From a checkpoint of a small mixture-of-experts model trained on Wikipedia: vocabulary 16384, a sigmoid router.
Below are experts of layer 7 (counted from 0) of a mixture-of-experts language model. Rows are named up (a neuron's input weights, with its number) and show model dimensions 256-383. Each number is 500 + 50 x the weight over its row's rms, rounded and kept within 0 to 999. Numbers have three digits each.
Before each expert's rows: "comes after" lists some tokens at least twice as common just before its tokens as in all text; "mostly gets" lists some tokens that are sent to it at least half of the time. This comes from a sample of Wikipedia text that the model never trained on. Tokens count by the router's weight.

# expert 21
comes after: "| ", "; ", "–", "won ", "/ ", "); "
mostly gets: "±% ", "Turnout ", "@ ", "defeated ", "ENG ", "−"
up0:488440546465572593440566562432539531552430499546473501478550539502569518481542517464499483560449449561528563496528545544461483494483495579498509579567479643576493424456438522502465478567537496463503526565543540457558606495560578458474460527448478580470510539546553515391633567467565509532551577493561477517484515527466550525502479501506496557520552503512503494572550464463480502505495
up1:439458575530512518441597477450541512552492535421469498554416546543514446475539499478475481427543464464472455529505498431526475534481554594452570524486424577488402437427473535514434448514440512469446491503393432466556547526490469505436447543492446473543568439519579532553617532534432436471506511402555532486435514504495607505553522515459545562432407420564534495516519550554486525544539
up2:639521535487507528454512506459511552499503504627529544579513528483580464439484495496423476505417552448528443621540563515536463520491459530587589499530508583535494504434497490513448516490518504511473463479416512523521466460559494447559500528490409524572509505523558443515584643541514481490457533424455487488526481520551434479432550524483492439532468452490434432423588592473483572498499
up3:516567588569558640505496535519481501560507496492518504581461456457500478628451513470537577503447596459537470533401493486433490594523499453377547533477464572545544495510543493488479439543552584452569553559539529445517537445528547501538487574423504596485550442508487535514491520463549455511494567498561463541454464533485556375448555490475424550547502520508595576556507549512553519505381
up4:490418521506482439515478437465467537490532537480449395509488423444458537497578504569492508496540447479485493530444515624459480559536509614537455472528574590507478471535507483483441429551591638467518431521478556493583589551573494477484425562484443586484487481513518538531541476515443338536578485460508536580482521487485483523530429482449467555502521477596454528582505440562511466520534

# expert 4
comes after: "the ", "- ", "(", "of ", ": ", "and "
mostly gets: "M", "P", "B", "G", "D", "C"
up0:538503532522516495464496474498447526431536461491446536520417443586468527610507558582532542466542537473542454528351449488552489482515544503517375440549473516561530459525538483549532486515474515527648482511535525470519508463517479556506424515416514515474472478472568510504446476531511554495528411515442502483524520539458509519547434489404435514521540531621448543546444458438529511468529
up1:519496487533483516485592508453406562460500558496519475619454542505467535491606552577507437493495496530570460531481499486490460539584483566466582561484498444564601565542484549475518465413519518568564511485471482508574576501585548584486497545439492467474567482398525544479548474416511496497546511497489484552447509533555631590439470496503478496568431465526510521500486484521521487488513
up2:435628459573534460485565514574560521443590545472449468387443441477476555584546498467434496473489544546516403519488527504524416553502509575402484414478482568492549458540580442512467567561476583590523538556411506504468514581543552476479450509456437428485481510506529483453526542622493539519407535367468530444516522518462404534553513515439490467463535534539467554521517564431530448495472
up3:509461429473397479515502518515507556482483485527537400526564497509534566434522477500524416584453518552525449441589540479496419560542465566497573498526473530519606441478521438695546435585503545428527480462478549506552525488627511441429523523595477499518519416522502506512580581502527489574518445523458450429545517587473518559385526448515487544540420470413440491430468576478597418502529
up4:541530486544502486518441504511490457579512503475513528514474484479482437548514410521509426449600495538585429556470467498511540453447552505495525490584448444501513458570536526519503506525464480510554504544550388470435555541489566497469446469510468589493512514559480599461489490505569472460536575424482534477615579514418495511545431465534506470412571608474620503495548474434585456536544

# expert 7
comes after: "\n", "\n\n", "=", "\n  ", ")", "List "
mostly gets: "== ", "- ", "=== ", "Binomial ", "Family", "==== "
up0:437529534515501548511452551535523523470500532459507494452464449442658468541522513456581540419485539562410476482416495518492502591493521511468536426457433474518514464471458491540478522463451479516520497501560426437600445491598506570444492556503552489460448444517531497540542578510503475404426486524481533631474552515517460524489566596424383485524415523547492483458541551582488554521447
up1:517492522585486501482444484526595486477529490496548493528465494401532582532497504444473379421469584532469491553555495509505423545550524565496449551538482524463468582475552486495532469507461515441417550531489517542526495552532589493557501497491566465496522495524471558469505518365499516542470519459522533477464498419498488467429590539547525523489461480575420512465513398432446536514449
up2:492500577452508528496468589521490559442471531380492468482527515492517492479503479549560517498441379523549527537466490452475488575508517502447508401477439534593534424563533491509470477483543436559498488553512450439528593519550477497607633514503533522567408520420500472461478431547524478468506484443544540565428441482650537427473449522482488425490511537520534549514489574508548451564453
up3:535445509517484505498537499498529559514469583462540460558589502385564475521477491549531507482513558444482421560396477493517539462427568456418563434474474431573542475475631505470519560453485607587502491450472471459537541468432563473520489517506461498544434565451535492508542433487552515487387533568440540482500528433471472563425498576554474475532586460523493519542595502464528421520465
up4:537563408549589568543554533550551496491476537550467476542507480476602423490483462465605511467449575508617501546371518469540574454468546444481522471496502570461500454545432671388493474549489470526557420462503514482551472525494510538587463483500492526548493494527568483378413413536443507475482563512395510463543537426442476499520546519501513460423609427498430454605462586517507514531472

# expert 27
comes after: "|", ")", "\" ", "Best ", ";", "\""
mostly gets: "Albums ", "Votes ", "Nominated ", "Title ", "Chevrolet ", "Order"
up0:580514586540497510480451462543471503556525500516388596442486466588414508465383451485475484533382558550561563482401558530500504584562450515442516414523596586414497538513445576490509572522561548411437532593527553522520451472517432557541514568448476455533433496474531484422486432552492354505479484495558533461543474548464506432424518416447441477485561533583467522491441469505545583481502
up1:557513565577455491547444541468455502514500505569448519508492484508482454449488529505557455500474475535564569539498510494495566428625439414582449423496586594506464445491456485460458451500509433404415475533543425474481422554545407508494450526536453389526433470479477503559456510469453491402570431532514478593490540497478510442473609548582476501525444509607463500447455438467510572433571
up2:505517510477495526447388599557466556488432542635405582495471580546472445541504533410540572520513527552531579487507534568534523539516537477541464481532527451473490522507460511548422398469525461518427500455502577511558462469510454450569470599477534513541535507607495446442535483471488485537458446496537413507506543523463494510403531504543522536485451480461483518523459539420485535489440
up3:527524552471540452506488590493446453466454485415414467551566561443597493522500484422529545500519451506484445433524509522478491533456514459467517601516487471403470421383558464425461514484575454489404428517438464497515493483549523466535457581497506442518557481541453461488530580484476465464532501440478459476457506443372476437470532489542528465399546457475439442503516487541554510571413
up4:486483537448516467446519574437404428413538495529417528476455548626514518562485554392506584520499442468511541508478534474444488412549506442497459502536535555472557520504470558558527507500535514520515491535584557521478427528581425597500528543536531441518551393460537500478495497538524445487474417537421449536466442467531437505487490483462459607536482522459540439571473484439575546489534

# expert 5
comes after: "'", "the ", "of ", "a ", "and ", "-"
mostly gets: "British ", "German ", "Indian ", "English ", "American ", "political "
up0:535481375500423639535482523473479483439480435457473517456448447443464500518499549494482536443407569424479469506486476547449502548547594576500487478488505480464586480520487496597460485496542649440523507562527498535546443505547547479497436523545581511583525482490419613522555491441528468460480481504483548497548651505482382503522498500475496541410544474443523536511450525553560457556510
up1:485511509469461415527505492467539472518432450591468547580482510493515515474472413499501507550406459500482478403461452575573501508450478517527437532573517450495507452513447443469581639464481439554513496539446524489470525440452481452580380510515518484492467474621487488555498512568457484507539624435392451476457517556449483548596539560591490533563463504499523424547512505585502578463452
up2:444445511522541514470528408496479471534560485503474534577461428468527512476544390551529497517552509529479506594524526533506543422558539551438414507477431448578434546477473592530515485547527562522450494533581420517476483463538454505461529459484437553493488521400526510483427444486432447497594480474542555519369482447539534539529522529494540544484510482525482512418486468550387523517385
up3:491394477512509557419461578527569529426438498448524473454497453495467506531553572577508477509493508460376427574484443487535508515535460453604455487511502511530545510510563552498464451437548558566471483441524474517490549481479524479553509505465623505448556465496429579499570579468580535478473490498461485479557449419493573557547460506522475483627446563528489585522627428465496546484533
up4:482522489516440520548457550430511598428429494438509476510499503512592494504504533453466536532533503480396506570474571514549509489561397545481562576487515500530436538524563564501506440417579423599553582473536447566506438454517491508448442547549471494525534518476394457513444530576492432479459505566557544622502535444470484490548491476426568518468438494511423459536579509522494462471493

# expert 28
comes after: "(", "in ", ", ", "–", ".", "In "
mostly gets: "201", "200", "202", "198", "197", "199"
up0:524563428550507454458515476416490513516523476427465542526443416512434442453509509494426565518522418508542502525571476529465480524538440526456526494586426539497420509495519612602530453564469427531487558494601535545503576548584539472390617490526466523485528545450522520476495520492430561513496533512551486436461405501471448514535510431383515447473465467515563511455401548478463560506557
up1:528536563499451605503476521494397396526442458425547529469533485488520506575464476370479539423468461519443589486551415503554494508572535493516485553507401545509598433521478468556443498565411505454548552433438519580470584517595540475538426553486503507505521407497484428578504617477535598595452510527437444528418570488520454551532561563539480518541391496501474471571557541499463499533573
up2:538523544478525521476405572473473519524449484402528464435560548344574501559415400502595495495579481512418515575453525554561485483459535524541612543556487531514471529413475445511443516559552508484497499440476520571436577425518516525492528505523585422504481410533519530504415576471502524558462539540473523473490502461534462542502443447454520527483464446537457459529482548446452546514465
up3:500407506502498566523605491397450522514460504401513596394426500460544465533445510450546475450516473436433447592462508533509523427347527491465513574490508461446503562590546558430453505609387562472453553432590478520522595489494547481590486532471539422505520487433550511524481579521526535552534471491565516452534563387507493451436422524498452463439473512495553541551498462431475388578519
up4:524529558490525532537579459501420494496462542501522556522479485492466503463533509554540497539521539439553478486427306587423551375389420454482474532354473482514484531502433550460475499439518446477438477549455426406506514521449442542517449527520460519469526696539467551522483537403544499573478509480559539489604460610541481502530544442503320449466451591489442602553553460458440465488465

# expert 13
comes after: " ", "\n", "0 ", "1 ", ") ", "2 "
mostly gets: "| ", "–; ", "—; ", "ENG ", "; ", "\n "
up0:561401449371516460439497465478523508501464500510563526494536445465497478428522537496449519573507518534546607489550517571526473432503601529554495552509494464571447495513579515505527469487545521470514473476562424536453519502533520477501536513632442569499483520455505533450525422462470443426529500581516509474520423430562482536549533602507509435589532492518566360471447446529468445482497
up1:436462465557572521444543620469452612471522528467528447472519504497439607420458451415504517508411490499535532594543528521557565595451528577561610499437471385531452644479584356508453381455554543487495482544534518426612398471445516480557574536503503447493418556490476548516567449532576468511471436454497505473548538570530538515456458432460496585484522513610495470471481447513490471473400
up2:584473463565557492480487465497529475406539538504622484485572502463447575566480493532513517437548417425400620513516545494453499513536441470422540523479518320381450473496609430495465537531448496545464597557449482519452474471535375499492568529530428513557500532425504574562539554523542594500586549490588509468461474504391419472438497548466503592469491484494545605537415507551499476535440
up3:556517522557487394491462467504420562477461525513571478514512583456560470462454473505506422546560541470566541436460572543508444501617495516467552537431538502481525534485542570526497545577576493568477467465481402524474533506489464426456532529609425602450514558426597481511489455461514572518605502553476477650420572467493497527566496503496516482549486456538405559594626516555470443523442
up4:550486509480428472423456513517508542490464378420508437477499462494424567534457453456466505544479498534475523343559482582536474534468523549585483501540458496547481585512444633557505488421532526510536585521492450565550531488443383468414472554569481489484563468507485470532486510495476462513456454520434458526542578512558506550499495468454452519517493550512544423499510477591532498553479

# expert 1
comes after: ".", "==", "201", "200", "===", "202"
mostly gets: ".\"", "\".", ".\" ", "\". ", "Although ", "but "
up0:403498528478553497542472491530441511502473567459468623574445484502427514442500476506455464479469484480452427541555533530452507498464501517401497413471516526493579454595551561562500513507477528434507375545527481375486633532528454491544529466566384544459567589500538442510563437554591519526524531539512617436435517482460465449506524450459517490416639525465555414492510384485486512517578
up1:586603480545429568490499539544539503503429501541453455513490478436545509528604470449591594462584509442420478502536432578537514488446496452444523532614436444524586434595480454559469450483507485503570481423448473432552432475510459505489440542483523487485483485552473488498607597538464473524377480447446443484542518423460430526445510530545451397447465477533480495519505496513463453478541
up2:584556521582534509481506438476482550505526479541428513540492434426408545498420555577480475565548518553482516537448530486459526542504468457522460486544517529491483581543558434443439470521580568401412550566593390450446535419451458590483534495509470454517470598519474483439471514393496526561489548516614587526501433487474534488454493510454432566535504593564489449463506506511503551593479
up3:536515496458514575501522502526480503485437588537443449543458484442494382509547564553500533502562550491572461562516452435487527500493450566480415512481464526556559540467546451519466512498482541508492465513520555450531574471496568552518473549513609444517479510550592539462500610453458482388494478552485467538519410490444505506444537482533454455545455482512447620505468594547477519544416
up4:516451546492551488585340482511559546478568522586500513478485424462394457428472483497509564467421506482537464407474573504490574486422479490517445471426503478534497461445510473575537549432451496495514422556506545483486449473481529476415573499457489509502489466492473449433449430517532521511558479531485621409667433523478450492643418453526507453449533515501460463446541533485560444492552

# expert 30
comes after: "- ", "| ", ": ", "; ", "• ", "\n  "
mostly gets: "Born", "Location", "Died", "Country", "classification", "Total"
up0:549511538555548501416468524395560482517450498552508560431473504552490528484517515534467556581540502555446497432534534549492441527545457506458605393532503476427478473501517570594593444472505474486456522624471475542484581513530460526444448446425551485502464549550518423479474494547513508501627546438556481466606440588536499483507495483430516602536416549519420505529372483488476455513500
up1:538533546512509588421497476538429430571522462444518425548493560516485504531431509544475555423384518442532500545511472483566535463504539452502513515479521558475530486599435521528483459427656503507531551637492484437583524483389617485520450584475516419545497457578492501536582521475522522492520420491545480472528547520452493492576517596603522350519532529464507569455529476544521489484466
up2:467499426528608473444466435531442452497503454519543571558532491477418498625574475513534500547599475487535407461513410507405464489557581494477423433509472461531460543419612530519486536486482544549550463532474504433455517498441461582509506539505405534535483549585574535535573497501475531437481539460583589401538547451425509510475549497522463467557498532564400441454496454526507537528577
up3:502515505544542522440499516521532484608513561472553429527500461514427562483485430484447614541450430540493408448462465515367485471472526441584560507463484520497487554500525633462524576412403515479411433590494468504452477538471463460478542570510565507478448450411507484567472525555536553462445474430425502526480457512469604477546465583541579515490534529501477484535488507511509528533422
up4:556532487524479539489470574576518517472493513567516360533550498466432505520526458539565554420503511544530453481446514404524474531422524475494453524578478452500487476431523430414406549444597446574445533517415480476420547568542485555538545499528476542549499479526512486542490584452498458474478530451540459465557472504581536536581594524462478551589529552544444599545409570456508501529531

# expert 22
comes after: "the ", "of ", "\n\n", "- ", "The ", ": "
mostly gets: "Pent", "Natural ", "RAF ", "MH", "Der", "Pok"
up0:586475485508465479416490445466596525526474520473433560485445485455496518494432542502502524484498510571507474486544500491552476525424466507549501495520496449463509488514413539640401570508472505445437418475604530474549547551518531526484494551543543508437443551439449490543529547472485567516546468452569449432539503529500444527438497457443522517449462467490504557444388495506519490531490
up1:435522509464583481602515463531404524466542513572539503534454530519517510469469532482537562435541458525492477528533503512494575502487559489428448456467523523511583485516530476464456610553450605470436430525537508487454546408448478478520478508564435408535487549537622517439485516468523540593547472516471544600462409519447459448493515533536482529469474595485480456487486598517434493509610
up2:649508562531569534480525579486481389533478433457412516505619470504465480515495514510499546388623503536577459450572570490497550460439457528459471443614503496517492467433472571527559515580476428540427447435474505425476511515511509483479443511478445557501512550480571468557508480476500525469403537511543475493491489495475521560473402479466520450502459490451562495493407441361545536524565
up3:539417471483483507420565524527495531475538457515511533450404355434415443496504518476455561473572515468445550433515545555468552499450555438538528478572496485506554527572477557448520505536475519450438448514526534549435438452492547527442519524558632448555481446456544540448423418518503577620463621507562564415494503536430519387586373550443471543469467466460606433505368483449458515513519
up4:608489506558551439424512461491451456477501478502466529514522477543459491478413565593528498484558477455558549467486426503583529557561545469454457486449474505566612439534479578610431579492452585515511482537544577442515608507452515452480521544403509510418451468469579445455500470538575476539583462455486475510501539579514506470415495525456472513526485517442460581530535513441518378490513

# expert 10
comes after: "| ", ".", "–", "was ", "201", "200"
mostly gets: "13 ", "11 ", "15 ", "14 ", "19 ", "22 "
up0:497493529508439465525520456493549485502503438500563458486465500502433495604475530519542440511546430448491553522449449509467487541445517560498538481540449492467485480489565511464542564574476480498467461532469497481543469530484500487477455481377508417461373508473519419502409458487590478536465482474487488421539457440544509508494372549530510456547353498515453509484542546562489433477497
up1:430516556447568496516567502463437438500486375462443555583506505449604497523501487518522543490496487573574467564458463521442516485445492484565557508527476573514518526548459469464496500435523470467546500438531476473537514407475472474513445537528518575398561546591479535530504489433460479496527430533491478600471446586449468470546534502559492479463448474513474533515574538500521608565513
up2:544451466565596577461483478479486475486426604512502570618546506518542509552388472558577567522472497493547523535405471569429474541513467465492566482449460516515526482546399543437476465451597494548505551541558485412607493525518430528488532533508455580529581562547551476518409506554428516472547522507421459507439539513479536470459514523453480570537512557573497589472534541609601509453453
up3:481488464527458529372515454379518557612442531536441525477515517412499505425527497425448550490592471503515483475496485509400437580451499519480516515530485547496462553564478508586389466439481463444510525389583516515509556460507478513541512516430478534467459484477546449473433554569426509538455509530546470525485461516471535476499513517484495449556442567480406593506465454518514451488423
up4:499409508462396429501475521554497457532571376493476471452503475525391484528432455467501381482446471488386450450576449542532562538507526544600553460567529344536519531406460462445543491444502498546427464509430454582529500508479455483433524484427552392609505491438502601556480477487548546547565452556556466485513544468480520568525456551476509443489490516418617517477413406470500462576542

# expert 18
comes after: "the ", "a ", "and ", "to ", "Sh", "s "
mostly gets: "sig", "Insecta", "mis", "father", "self", "roof"
up0:486410536526438560474480485540478548447483503541535438443487543488485460459534525469459505580537454505509508462398517505529529447484466456532508564407495515526418470501462509577552499529548500450536491486537563464426544455504534499593536509460498586496449522519480507455477361517497529429527538625566558426463528445485455476458477529554503489534516491480545449442487455525425503494458
up1:553475505458383584483515494530556544503467496466470486542528492580436531484545511545517491558430492569590455485504419414461460528515495520482480576428558405575499487518470550523528456533509456546424521469494469491567509392491510541515428504562568515453510538442486564570472574434455489522507494458419499529563537532549558516470555560512478475522446563451521468474519450579512475577478
up2:468435402506491537480551446538540534414573517490561514454486543468578469437516538513503506384559555520551412560443460446576437461416519449532524470549517448605484503415566471548524534527465460505478588474435475450544532533478469449482440531537515593470526412590477456526579565483551452398609478455462609417554465512528513514554518570455480471554464507529461499602463509469568419520498
up3:473372511526499472516465538363535508490457481473497493560593516577509441459442531547540488424585572524501446493441479483513525592544548530658448485516503546459521455560458547555419520433481502419445519604545486512550512522503403485481428553430478523460513412549411456460465485522504457532544501484521457552478563552574476525548423587465432420563528500450475472551492406538441488367549
up4:481476511596455475450498426536514509517464504557458523476542508554507553516512562508571519546465513445504527439576435478538494607505554593551598456532420491477563519471471498636440484534469525472503380491505455472548572446538484431491458635437540450412506500527498497514507503500505482562471467537485460579505531531527559465449482479540403493531475464492461525491454468413519432477473

# expert 11
comes after: "is ", "as ", "to ", "with ", "of ", "for "
mostly gets: "this ", "A ", "same ", "a ", "This ", "several "
up0:408419510507569505461503581560472391437609512497494470506566432525532490494491476542516487498457541499474467454560423463470569484460508566452379497396464463522466485560532543516497371574455503421501524590565452382458482539450511502575505512465481420607381563496502499541505478481509532478505492513446439555495477607438500484456450523562497516573575527511540484563457484555558530501474
up1:562460508512575452434506482499513499439560479440459539542480431522526449482554570607469494478563474528512522483537550479531455487541501494459416499616441511528490495581538477524510496589454523459564473548433527488461487572591566497510424532489524420591477483447543503474513599513490489524464439495593433571517459480528488487568475620432377469525450570546481558501491501487579557509552
up2:470446472483510446428471473483474498578534537461522496493433420535486426453446431513481453560454523496645437586561522413520389412548471509513456484533448459569540436469507570497516461547601530470515487429492521565440452444485508553513456502500538457467564514442434518477513484480499521512587571531395503553517586587514547513484488528472451624521478574511563465524478455506491608483557
up3:460463490553504533498469507496535534527495517606524502509496585458529536524544527555436561562492474532555564531513521562524405510530505497443565514482432506550522451569575514535475527514600465569550470436570532420447504520555426433659551509515510518480416532443547363543496515529634482478554513522497453459515463471552575513520542516467454507576501421466417388444524567473547363488464
up4:547532580514553557439470503528514620553534428520545517569497441515493416597422445501492490587427563499504541544463512634435465569494510533487565446530581486533524522355510496467509480452520563429534485480481516553482438510443444429547478525518593482517481460495473418605444472456599486490560555466593629503539496612509431504462549516458486505522596478570518473507499427474514653478451

# expert 17
comes after: "of ", "in ", ". ", "on ", "at ", "to "
mostly gets: "the ", "The ", "-", "–", "July ", "early "
up0:497383533518492511568481470520459461455573509556480530517459542546504564564532546484552452439509514481544536507436437482559465515520447599533500537541488562445483556526434549504474624519467561457478500525453593470527456482510499557494482534535524461488553521543553492571504549437472564542571341481473480550535545464477509544514524523496492555538618477461427568438496433441509544419480
up1:424539522445489536569464460553505520634490475493487593496449475505537470439498440495411504371463496512456394549529488550564570540501491465561523544513620446438415478560405554571516444567419534514455526556514443484503440480545404483472577530508424549493477443424601637540500529513480513503616667550451481412507580492554473498594516475538569504513455471535496541420544486521383439420429
up2:516524494458505462555506434580517489521490452526490468474527406443449555496500472544556526514419448538409554434533508542528445508393575440473458536512522553411565437364418403492484460405531461511438518538363484502517561541462518482418395500581482500531468393548488446440523601455485528501567485488525451472453478493440527516615526567573460574496523503497461527499486450501545546523537
up3:485508491454480510482545551480485488446488464494446535487512444501465490372489496469513490482536555480464555526525462449559492572486527501427464603476598507526534520588569610517481467384584539486507526589535439543441617514526435532520507487549494507446512428459485652519474505456458561494536494484540498573534549390578562576478582603441429447480552514651559531473445463502523508491588
up4:461522494523538451494538449550578539520572543558546440440456593515492425542467431398521500476444521550530554366494498498501470448540537438610484578502536538540495502507528520493506530529475548467518580534480482630504526484484534470573450496496495520499555576460471426394492540563534561560468538516552486532422571527486384405448527533530543455519516440468462431422482506502471426439455

# expert 3
comes after: ", ", "| ", "(", "\"", "1", ": "
mostly gets: "that ", ":", "who ", "how ", "said ", "That "
up0:625458479468492422480456435538499490456554455566465408473463450481427527494454559459534408512448486543472571447586500553502554476540434538485475482521526464478501479557585510558514495613462470547456475467456468569391356454475457498357548499542499497510507564395550537498543444536531544512446494472453643445570533524441497510508471447494573416542523515531514456519521505470499479487542
up1:534554545507489503478514441425497529557517576547430532556568498451558514440494456636419496572494408398526409584511490542585418565560448379482456616463506520471447464439581565488507510461501461414446400495530551545479543523464474503479512552536559471480440558476601507438476515492565436512525508471481512542536445423488474449431506347529597449557489512549484575466535547493453488517532
up2:573566551519510479547545464592482344505557500522475539607570437471531583449441508580488513455442562547449419542398487484466499469478519499509449558477442562454475479479562483439522484508371586444454370472493462510490478482421449404520537551494494406493476507489445511458551528475535550584473412434480570537508506452467541430517508506489504521400479466589432511527499480597499544520514
up3:506516527523554593521494517490491509485548520351505607498472458444535553425439509577427491529495548515565499471457445536490531579564474496458477644557457406532463536556647486456483512515532484564494480444565596469598509476493517449555516573515534375515463598435427495490511455430525546504535472468607456576567538523532446456542540547571537532460506560586420531544564470571500486534433
up4:558460581463461514527462459426495473538501448494433447499553551443410453444484477480478485529389517550555621451455546513483444483543479447520528471438537569545413502492519441498519494502447489464493512479452509388509538495405488498556524577493492470472494495573520481490543517457515562605538622508538472396474455531611625524511482493462537513438464469594478534470505620430487508515522

# expert 20
comes after: "| ", ",", "(", "; ", "′", "M"
mostly gets: "24", "23", "27", "34", "29", "31"
up0:563567489460496476459483440480468585609448477536511516508489473489527513461565507421452458527494534534478502464548556497559439550517487453496576552433501492515502506536522535533463527464436509458550511512429520553415477489475529460438479465545473415515489522439523383464559453430548476520475496534366521481543538602523556583437467414551503480575509431438585448474514478556506522560500
up1:464556543543532546510507568464524480446498512449518415580413461494557459402567520568502427488515551449510570585465527526498455464546483508544465493502513557491562486441588584487558457492541512511544565493562473557539461533448554469560476565544565581466487403586496509408454519540581542445541520473481521518389537520419472441477540525439490524470538546599363441550605428420574522417484
up2:537476460377499566533433569567549410524530469499490577539471423552377503432569458581474461547478424445484501482622450521462552540551545494446435459559465459548551527498505481509489492419528557598508529549521489425485567446544436470553544558462497489439519559409530537594420428454502399544506498457513536483531498496474498521541472573405544467554540518472535468418477443574586533515514
up3:473475505459464460546453511554408435421500490391507490521487508592562485509586535545469505469533584495398569535483406526565478491491417547478436516427558582590500626403529434462499464488451413448474531480425559536496575512446412535532541550509508398469547578510584469517498569476380549449499464509476368501566479625524492525476492483555482559540547489500508499511508475394516559452461
up4:436517503543466478444505520524511527550465456465496485575541430525467490534460530389542510560453428433460518608461529491533414518526593494503426523605437508553529434558538564537520481535511467440491565508511499540455513538491504542538600532474608515470430358543484576447494468511501571606379466580476501541344562509446662443448474482573592560543494453516463452570498456488522491523533